config.toml
n_layer = 16
d_model = 128
n_experts = 32
experts_per_token = 2
d_expert = 32
d_shared_expert = 64
activation = "reglu"
moe_layers = [1, 2, 3, 4, 5, 6, 7, 8, 9, 10, 11, 12, 13, 14, 15]
router_score = "sigmoid"
normalize_top_k = true
routed_scale = 1.5
balance_loss = 0.00792
balance_bias = false
router_bias = true
n_groups = 4
groups_per_token = 2
shared_expert_gate = true
init_std_router = 0.0118
lr_router = 0.00196
vocab_size = 2048
norm = "rmsnorm"
norm_eps = 1e-05
tie_embeddings = false
optimizer = "muon_variant"
lr = 0.00473
beta1 = 0.9
batch_tokens = 131072
seq_len = 1024
train_tokens = 818100000
steps = 6242
dataset = "wikipedia_en"
Below are experts of layer 3 (counted from 0) of a mixture-of-experts language model. Rows are named router (the router's row for the expert), gate (a neuron's input weights, with its number), up (a neuron's input weights, with its number) and show model dimensions 0-127. Each number is 500 + 25 x the weight over its row's rms, rounded and kept within 0 to 999. Numbers have three digits each.
Before each expert's rows: "mostly gets" lists some tokens that are sent to it at least half of the time. This comes from a sample of Wikipedia text that the model never trained on.

# expert 8
mostly gets: "in", "lin", " open", "min", "ourt", "by"
router:517486487528478518519484494500459474488542507510526498475526538508442495465516487508483537464491477478496538512522477491450565484514530506469489469506524501530474492489520469496477471530544463484513499516508505519530498479460509522480479485491491496438485466529444496525443518532532486504452487529485495507544518534505508517542493518496510481485502468524502507481488519521520510476544
gate1:478464504509506504498473511478536481498474449546493462509476457517519487504534515507503525514502503464495551481488452522492525530505524529523483530502502523444486492519449486507494459527515507484445460501473506479506514488516504475519518528529497514480575508500511537494541523506465528517502541543514522498505506482457508493514510520471477474513531528521538522506514468516469502541467
up1:482484476510512527523495518516481448471545454488536523478524517475513541530519559517516504457457458479493534526512508506525492524465512547526451559505481552477487513493510488452488475522494471484523535514496512507510504520493521491499477474505506538512530505499487500496514492508482496472531510503513459505514469489512480506553501504467548517491512517500531519489525519513542536481446

# expert 29
mostly gets: "if", " pre", " att", "ron", " com", " new"
router:532501475523485489556482504503462502489572499490534495467485523513490488475477531515483522472466469480469545500533470516487541498482488482454502479474496499543493497499508462500496481520545478482497543542498495480548511458473527509514490486513469493473507437507479484483486515535500496506490519521473518492518524537508496476539485526518471530464474498564512487486486543512510522513538
gate1:490551466515506470473515534508525524508534478464464500503498458476508505427461515505526507514466490522493508500529488442507474533466479526497479504479476524514501492493473498497506536523478529576480522539528512514478506495470506497523507487488479485535506495475488543539513474530524520476549471499511474457506491493509511462496498477496459537459519506478531470504491487477459535508491
up1:538517488521458533468487469504456495508476488541496517539480494511491491538523505494531466508553532458529506447482480504478517475534485480496472502523480476459453474531534497551503495534547498491480486519497510494515495496459437503518533476509493506500494469551516552517486531531520501490514481517512499547510486492496492513501509521535492510509550518473521487484518488483482543518533

# expert 31
mostly gets: " by", " in", " of", " at", " on", " for"
router:503493464537486479525472499488446489502529502492511503478501524498441484491484484457513506461476422475525525535494495495470537455555571482492521465550495508531486470498501483490508475514489468483514506520500524544518493508464508535487469486500493480489499489493511482537478488553508501485453481484469529500500507523525466498536515507488498502468511471533488520472515529544509516518494
gate1:474466527544528454466488506469459496465498568472506504508507442473525511498478501494486493495471479479515491513481547468491500507509497481516506497543473529513488502524435561480498482474451502516503497465476478483522461455507500514503511510514491522495494546501530508494497508501484477485474500481481457545468485450453504494435527471473498499462501511479494472514515509506506505502496
up1:507452495498533515535510441527464484492535473505533496522471495528499461504504477510493492490473563515506539511493487516552502526499497514482488495499538508501467505502486476445511478549561495467481480489471542488514529527518516517531502506476495483457525485555471498535489471486489511532508512505490468508500499498479516484539453446516497529448493491498501513504506491502555473489518

# expert 0
mostly gets: " cont", " per", " inter", " Lab", "air", " T"
router:509488469510491519528483489508454503485533508500523501482509531521433504478512492504484535468498464461488544521511487485447550472529526500476503475500515484522484494489515468509478467525538453477515494530509503537528501485463504528485479485497485493437492464518442483530462529530517480517455490532486512488543524551506486512537487525501498484489498467530502502470483513529531505483537
gate1:468483547493515469491512505484476487508502508499500491521488480485474536525511506468543458492469470510533480509485478531493468452510479508577535488529492512533480513521495507505506511497492451525514529509469494533486503521496490454525483538550516472465516469542508504475500504463485526510513505480508470501513529524519474495518535507469518505529548493530564455507488517520542538540501
up1:514504498482518481530498518457532523487533517504519483534483511477450507467448524559527445530485540540554483508505542533522512519489474487489506517547499490499488484473505500488487488456491530516484477489502539513485438478489522481493492445499449504504528552476508486485531511492497519545510481507520493504501491481485515488478498507465480489482465540461499459495495496471458490489500

# expert 12
mostly gets: " A", "″", " ·", " Val", " Dr", " Dav"
router:516492467516487517534487486503453491488548506502518504483520538523427491475503488495489533472502475460493533522517490487440552478530528504475502480504515492526476493484516468508478466520535464485513495534511503531527496478461499531493480488496486482442491464517438487525456529523513482520453490534482507498551524548507491510531486524494500488495494476521502503471485515517532508484545
gate1:475545467498515519499534503500493496472471484510432478535512471458503535455469496511483504504475510518510501516476522524547505521485482465541497488489467532503475533515504524436520507464506484519471508462470539522513524524550478459488526496521540503532511462519501488486505485491479548485499544506533486476503481516465489488480515496536498499481482544465521514485523511551507519531491
up1:477529485520474531493542497502539494484502514476498541482441516469478493469504447514474506504492487468510507502478506491448522494471518437532502525503483450540520485477495496491477466500469452474476471528533507457457553477511490510501514506477539503503507496501492458494471493479478503498494513526453490482514539527526495471489533501459485527534512479481493484550489466540482523493496

# expert 23
mostly gets: "one", "se", "ames", "ital", " States", "ages"
router:505509488506488523485504501525475480485544507501501506482484531519484490481493491507485530512503464475522548505493510499440543480485491504491506474548513485530477513486544468487476468511553480480543473512518507467521480548472492523485506461491482516455466479524454508522454539484522461514457510523534496481555513513496512531546499469496499495553522512516493519497458516490551507483531
gate1:460475519506484544510508538528507473531504487479502465506433520538537514543532523461526475548513470515546529517481512539499479524485487538513476479532488496491555514507438473494517489509523551509511481477488496465488499540523480465479522470467495466515508484525503479498492507482513492442467508482512501487480467480482519474501536489546514528512509500495508499480489490499543487477511
up1:457538521515524542569467474511499515482496525489501523497495478493499497474536519494449473539509500485524520516475442511503519527501518474501495497442507502518495543499472479511499519470542509502504498488500493495492522549507480469554568527528475512527530492494525485531489503500521498483499514523478461548560472496542511505507509529483508494497515463491476528475496516527524485525540

# expert 19
mostly gets: "o", "u", "ou", " not", " gu", " No"
router:469478482521477535514484498494464477499508516493516494471508520534421514498538510491482532488517459526465483543497518497446524490577516495484509471502508493535494479496530497502503455508489482511550465515517492515518503448474499500492495505503498511501486477463465501480483521547523532508456476518497511499555475533487499526517466539519490438500494468510478501481488469510513483463526
gate1:480494506469452488484483519489491480517477533485478530494490470525540528500535519473505532514485536510514460471488512509479480484500472454484498525486471520486482494536508488499535491454474552488533485466488532550518547535448480509535482493559535519511510493499500478499478500491481560499469495473501431474519488512512506539497466508503449506529502512508474497502495477461526513504522
up1:501461508463485516511518468511459525492488502516535475448506486517491554502499496507528513514488444481512505516480558476532494498512513514483511447467505515497445514507527433479490535469487494508465480514456518501488494517458527492510493492478490490508464489493511467515518502527477495530502473519512514516533500503442551462472547484500497516559510477478509502491536490486468471531517

# expert 4
mostly gets: "e", "er", " De", " Me", " Ne", " Te"
router:520497451516511517510481459501464505488525514492513517505516522524440504452497505508498527498490467461526538510485489494450520474543520506489462467495511465551507500482523489504471493536523478474483489521514486535541491473487497503488514507477518456438483490501436513525466524528507471521464483506475491512541562542503502485528484517508503477446525468502513493500513506544497492489522
gate1:498519496488442516490491507475509513509498454486445486506478511487506491520514528530524507482465489513535511472466492488456480506503473495550479492514536500492504521503509529501486510548475511518517486471503502515510513518496510470519536536475531501431496544487552547495504471483436488507510469492478467470500532476538494470458513502457468509439533528475502503531507511489505482519458
up1:545481518522473500501523532513446554476477521534524505482507500510510486481504493510461478502478497526473486505480517513507484488517490503490496476516491520496491469507463522459434501523547512512474464498488503451498507483498486460485518517479529456499483483451512532451491495527468486530463518424547480496493492498504489505519517434470496546502523490506506488535520481490510497511553

# expert 3
mostly gets: "\n\n", "\n", "==", " ==", "|", "|---|"
router:510484486524467515541488504487482477484546498493517519502540554512435504483508500499480499511484491466478516550505506466429526498536520497478491496501498516515497484492517463499490474499528451498494482528511493509513473498455492546488479511492488488461482442510459505500463507528492484513463480542476508515561514526509525455518457518499506509511495524544504532478477538518540509495536
gate1:505463480495456504498491487463530520506485470527455489497508554481493487500502535496481548486513520507477499474515510500472473508460491517485506510516469511451515553487474443490527482493476507503496478488443509531530488473496447517522507483505519521492528495549523495512550510512496472508518538567476482480501485459474452501495516495499503494458525487488484477522535553530537475503509
up1:489507500521486473503474471505515515482494457507413483469571503531488520509514483475493525526486518505483485482517512476497509526472551534509504498491464489505504541485493520486514507504522518469485467518524531492506501465472502522513484484487540495511523475454525476461514501489492439540485520484487496482531424505465482502481477482546477532454511474504500536478468496515494483475529

# expert 28
mostly gets: "ill", " more", " X", " cap", " most", " old"
router:506505471506469526531468487518427501493531502489526501487511542520440487497499491497492528485497463471490536520511487482446555467532524490483501484494501495515479492480511459502490456531527463464527486538517494515514496469458501535483483478485483490443491461501454481519446507537515486512464486548473502487527527550512498508534496518504503490473478478524504511475487505528510515493533
gate1:458487495490537541479483551487480492494487440502487492485504501544536533521465491513528491521459494536512518473482468492506521497507493486456537502515503516434492531510537484494500509500529518535480491501489476457476514490491519478479508495501510532477520551499487526442428489501522521500483492503503489511511462445513488496498503467482493513478496510518523582476507498467494526521475
up1:500525461483480494470481507532504516492474497526487505514538546503535515493461484497457532494517537478508517506487487509485510496480526507487487509513462474522495524524494489494516526510498507459447518479510523564502487513495535543494469532539485496496514510509524497451510477492462508524518519520535477471512479488564474496493505540498528484519509519519511469463450494513412492460456

# expert 16
mostly gets: "A", " O", " A", " E", " U", " he"
router:522486462505506521540459490487484494471550545498524493495536533494431510474491493488492578487495494472482523513521512505485538479545538497481484471495504508520467508499487464506501477506543491502491486520497509539503521498470492500479495505476482487454501467530453489519444550506514462550470493542454482477526532518501496497509501505499491475464502460503484500488468506521505517505549
gate1:526489485496520473522514528469530516491498519488538500506546474521512520501503485477524514505504495578485485485560478504479522482538511516526470488488494546498538531479481489515506518481475494497500501486494490481458513516500491465540456567461480503479498513532455470493502524484482443504502479486481505471477503465488497504444548496482479520475447489461535494516495483548473493505518
up1:479474489468509523532439535450475492484470523542472509498535473495515475493504511478485489500493470491485465514485477548529496476490506516446533476480464477505525494505515537471485507524500539483497463482484510480485487466474475543456521511475459507496504521516525506504510484478525487499502496484494486504491517507488455484550503509496528456507531557452483485479453469508490571508498

# expert 5
mostly gets: ")", " (", " \"", "\"", "'", "==="
router:510487461519492512539472497511445504494542515487542504482507549555440507483494502515480525467490468463505571496507504506441551487522515505498510492511496490507467491502505490516481480522528493475507511517517508525528513469486498509497465496516467480416495478525432482513469518524510502500461505524481511507528531520524504523527485521491512472485500464508504508478486489547518506496536
gate1:444504530501531447499477524509497503478507497505532493545471542514499515538502508502511524511530507489518522465501479539456475499465466508504546510500514466537469554524443512511519451492481520506488503501491469520482512515505444506505467514505486510482496486528477525520537508496476525460520506509484478530480550503520506485469516499492499457474457477510525510503524470487494468542438
up1:496507442491510512546538495493554472503522511497523563477505456461503498546485501472529478484518505502492519452462503498500493492495489495480519447521454468469511500498502499490502447519510475510450486504532516476481474474520469506505499513486506513535484480502490472516496480482535531496473525509475410509480462507488482528507504505507511501484506445490475524529524523506518501499554

# expert 14
mostly gets: " l", " g", " r", " Ch", " L", " ch"
router:499516476527500509524519501538483497500524471462503501490508511461459480500483466512489513488500483458510506550496479507457504471513514506491473492515481488506478511481489522490484504539531456469522525525507521548489509467459490520502482488490511522419517436518443487550518543534487511499443508528530511515488485521523493505535505539500501446512523516486509527460494538501504478461504
gate1:539503537474482511490535485536516465503499460504522497497559440512533557519524508548531416518520502475461492498505514512519503508514463485516481493527477471504533475532510497500475485535514512497450487491508505489531496497526534486491463535542498502457502541483469508512527520494502526527488515506511500491480499501492526495505494484485473497476503493466472532476569504473479518484465
up1:502539493459532515438519502493494490501521483450522442459474464512486476508492491523521504510509505532535494504521526519511534473500524493531514500506484465513540478506543483495493519516483505526509499523497565540518481512511494513508495487516483459523457539494497489495521505515504540492490503545479509520499512509407513497508457497521520525498483492560454491542513500515481531499536

# expert 1
mostly gets: " ex", " Award", " inst", " Ex", " e", " consid"
router:520488464520488520527481490499448500489545508501522502485517538521433496479510496497489531473498467459494537521513494491449549476528526501469505473496518487527480490487516466509482466528531461478516494527510506534528493482461504529486483485497489484444489460519441490530459532531517484514451487535487508493542526546508491516538486524498500487490493478530500500470486516525531508485541
gate1:513518518545526533456525479506497482483521528449521489534500482505474552494509519521504480503534478511502508495539507560483501505487505493498483544511502487505531515481480463491505492480465513477508501538506463538466522532439482469533517531509499502492512532538499541480491493458486539489526492519533475459502505529497547489488484506517486500526494487503594481523525534488490492520487
up1:471494481433512487522473506504508479497488448514469505514474517500506524505502486479513478490494535475561473467495496465519479492499475499467476513490534489520482489518513483500481511491513448582562475481553497495503522500556534498517459494525491541484526512506520455541523476484464507468503537491480463488493504511495491504466486502512519462497517492484504555489509504459523511479484

# expert 13
mostly gets: "op", "c", "ap", "ac", "ip", "as"
router:521505489528475527539451499558488490472509479500511467480543548534466481484543483515497545468484494486489521498503488525485542483552529502494490480501509517509466501495503463502466446504507449452516496497497534542487517493469502506465505491494497470466511480509471483524454522481494473522485491510468507468556505544507486523514486502487484507509487467538486504470530519543536512460511
gate1:474524523509529524490514493474529522480476482513493477515523482549523493523534535508506481479515504555488462457491514505484516529511489475506504484489563479484504529540463513511505479493507420466495531503492493493465498470502493511517539526482539498509529466487533504560486504503470477488501566518522518529490494498496510520466504470484443507494505511484470554462491545491507505508530
up1:492497492491476495466511501465512474487510476518484464501517477536538498542521481501491500466488472500477505506477473512529471489529514554442532521548499503486491464501528520496477484542522530481479491451517461496472557531510471524503507421487516478502496488493477506510469492518534552490480484568501514514498491524469485497503469527509477501524507519500474512493526511441494481481540